From a checkpoint of a small mixture-of-experts model trained on Wikipedia.
Size: 14 layers, width 224, vocabulary 16384, 54.6M parameters.
Experts: 64 experts in each of 12 layers, 64 SwiGLU neurons an expert, 4 picks a token.
Training: a variant of Muon for the experts, 440M tokens, 3359 steps.
Below are experts of layer 7 (counted from 0) of a mixture-of-experts language model. Rows are named router (the router's row for the expert) and show model dimensions 192-223. Each number is 128 + 32 x the weight over its row's rms, rounded and kept within 0 to 255.
After each expert's rows: "comes after" lists some tokens at least twice as common just before its tokens as in all text. This comes from a sample of Wikipedia text that the model never trained on. Tokens count by the router's weight.

# expert 13
router [151 113 135 155 132 168  91  87 168 163 157 143 115 100  97 106 172 122 137 157 148 110  98 130 139 175 117 114  79 140 183 158]
comes after: "|", ")", "\n", ".", "==", "==="

# expert 2
router [ 93 120 148 156 151 118 121 104 101 144 131 124 108 157  82 135 135 125 163 100 170 108 112 188 131 140 125 136  53  80 134 143]
comes after: "| ", "(", "; ", "1", "–", "2"

# expert 24
router [179 150  94  86 134 159 170 129  79 120 121 123 194  95 188 127  79 134 120 185 123 156  84  86  84 126 109 176 182 159 129 176]
comes after: "was ", "is ", "were ", "be ", "in ", "been "

# expert 51
router [136 153 145 162 128 111 116 195 101  86 109 174 154 140 128 101 178 159 101 128  90 184 133 129 165 143 147 172  68  72 116 198]
comes after: "'", ". ", "of ", "with ", "for ", "that "

# expert 39
router [ 62 179 159 163 110 163 136 117 144 143  80 112 142 113  82 170 127 143 121 175 141  95 123 162  91 108 117 136 124 102 130 143]
comes after: ".", "==", "===", "s", "ed", "es"

# expert 43
router [154 123 144 165 121 161 115 129 109 168 120 178 100 109 171 198 142 122 160 117 103  89 191 192 106 171 133 142 130 186 179  87]
comes after: " ", "0 ", ") ", "1 ", "2 ", "3 "

# expert 30
router [185 139 164 145 130  53  85 121 173 120 190 160 130 110 117 131 166  89 117 140 126  98 118 151  83 175 156  74  92 137  97 147]
comes after: ". ", ", ", "and ", "\n\n", "He ", "but "

# expert 4
router [149 136  75 139 146 121 123 155  92 165 121 109 102 131 168 168 108 106 174 160 144  86 173 119  60 111 119  80 129  93 147 124]
comes after: "| ", "; ", " ", "–", "0 ", "("

# expert 36
router [139 104 120 134 167 126 137 133 133 106 155 160 108 104 107 144 174 155 173 157 148 138 160 175 135  99  80 194  83 144  93 118]
comes after: "1", "2", "0", "3", "4", "5"

# expert 6
router [151 182 122  77 126  80 121 183 113 145 136 121 162 152 156  86  53 167  81 128  94 162 146  84 152 107 108 105 135 136 107 134]
comes after: "the ", "The ", "a ", "s ", "his ", "American "

# expert 7
router [117 137 100 114 131 118 133 154  89 157 101 159 149 155 167 117  88 124 133 123 117 177 156  80 172  57 108 150  97  74 112 117]
comes after: "the ", "a ", "of ", "with ", "is ", "as "

# expert 62
router [108 137  83 134 156 165 194 136 101 130  96 131 131 153 120 169 142 148 102 177 130 149  61 130  83 134 125  97 181 126 146  84]
comes after: "| ", "(", ",", "–", ", ", "in "

# expert 0
router [146 136 121 175 175 133 153 140  99 105 153 103 109 215  89 156  83 115 192 117 180 101  91  93 111 123 174 129 146 100 152 104]
comes after: "| ", ".", "–", ",", "201", "200"

# expert 35
router [105 143  74 115  83  87 127 109 131  85  84 160 118 133 128 139 178  98  97 136 107  90 114  66 116 124 163 159  66 100 115 145]
comes after: "of ", ", ", "in ", ". ", "to ", "at "

# expert 21
router [ 92 180 134 104  71 136 128 109  62 162 120 162 146 190 109 113 153 136 184 141 106 152 137 168 176  94 149 165 122 134  89 120]
comes after: "\n", "\n\n", "the ", "- ", ": ", "\n  "

# expert 57
router [134 147 156 142 139 104 154 139 110 159 108 126 117 117 153  63 113  58  99 139 115 130 162 149 132 105 161 125 113 110 135 103]
comes after: "of ", "in ", "on ", "to ", "the ", "for "

# expert 27
router [183 127 156  96 139 191 102 130 173  97 164 112 149 115 189 141 135 171 105 181  91  91 155 135 131 118 110 211 124 128 117 212]
comes after: ". ", "the ", ", ", "The ", "'", "that "

# expert 3
router [120 128 168 137 113 145 110 132 133 126  75 103 106 122 107 188 133  93 152 111 139 106 123 149  75 148 108 131 153 121 145 111]
comes after: ".", "\n\n", "|", "==", "=", "==="

# expert 5
router [ 89 122 157 137 136 135 133 189 157 158 160 136 138 170 106 114 205 182  96 180  64 135 128 121  84 146 193 171 134  92 122  77]
comes after: ", ", ": ", ". ", "(", "- ", "However"

# expert 31
router [122  88 128 177 150 127 109 101 124 156 105 124 124 127  85 119 154  97 193 127 173  98 138 193 132 134  95 124  59  93 133 138]
comes after: "| ", ".", ")", "|", ",", "–"

# expert 9
router [181 109 113 165 188 130  83  65 138  65 178 120 108 106 101 117 171 163 162 121 160  79 146 168  87 142 102  64 120 163 154 138]
comes after: "201", "200", "202", "199", "198", "."

# expert 29
router [ 76 145  87 133 143 123 100 102 122 126 150 120  85 209 112  56 107  86 138 163 124  90  74  75 139 155 167 100 128 105 144 102]
comes after: "|", "201", ".", "200", "202", "199"

# expert 14
router [176 100 136 100 149 100 116 152 102 138 160 147 149 153 141 146  75 137 117 120 138 148 142 128 162 120 128 134 141  92 122 120]
comes after: "the ", "a ", "The ", "s ", "his ", "an "

# expert 48
router [ 88 104  81 145 131 165 131 101  92 151 156  71 111 131  83 106 151 154  57 155 117 136 113 134  69 129 180 149 201 175 148  96]
comes after: "| ", "(", "; ", ": ", ".", "-"

# expert 47
router [152  79 209 148 152 131 161 136 125 126 135 148 114  79 181 185 168  80 193  75 114 110 165 173 158 167 153 174 137 150 161 135]
comes after: " ", "0 ", ") ", "1 ", "2 ", "3 "

# expert 63
router [158 112 161 144 150 166  86 152  94 164 179 150 114 114  74  80 141 143 152 171 155 157 128 111 109  80  91 106 101  82 148  38]
comes after: "the ", "The ", "s ", "his ", "a ", "was "

# expert 54
router [157 141 144 190 135 161 102  84 139 158  93 169 140 113 131 168 183  98 129 128 132 169  54 161 137 105 171 144  79 110 173 120]
comes after: "\n", " ", ") ", "\n\n", "2 ", "\" "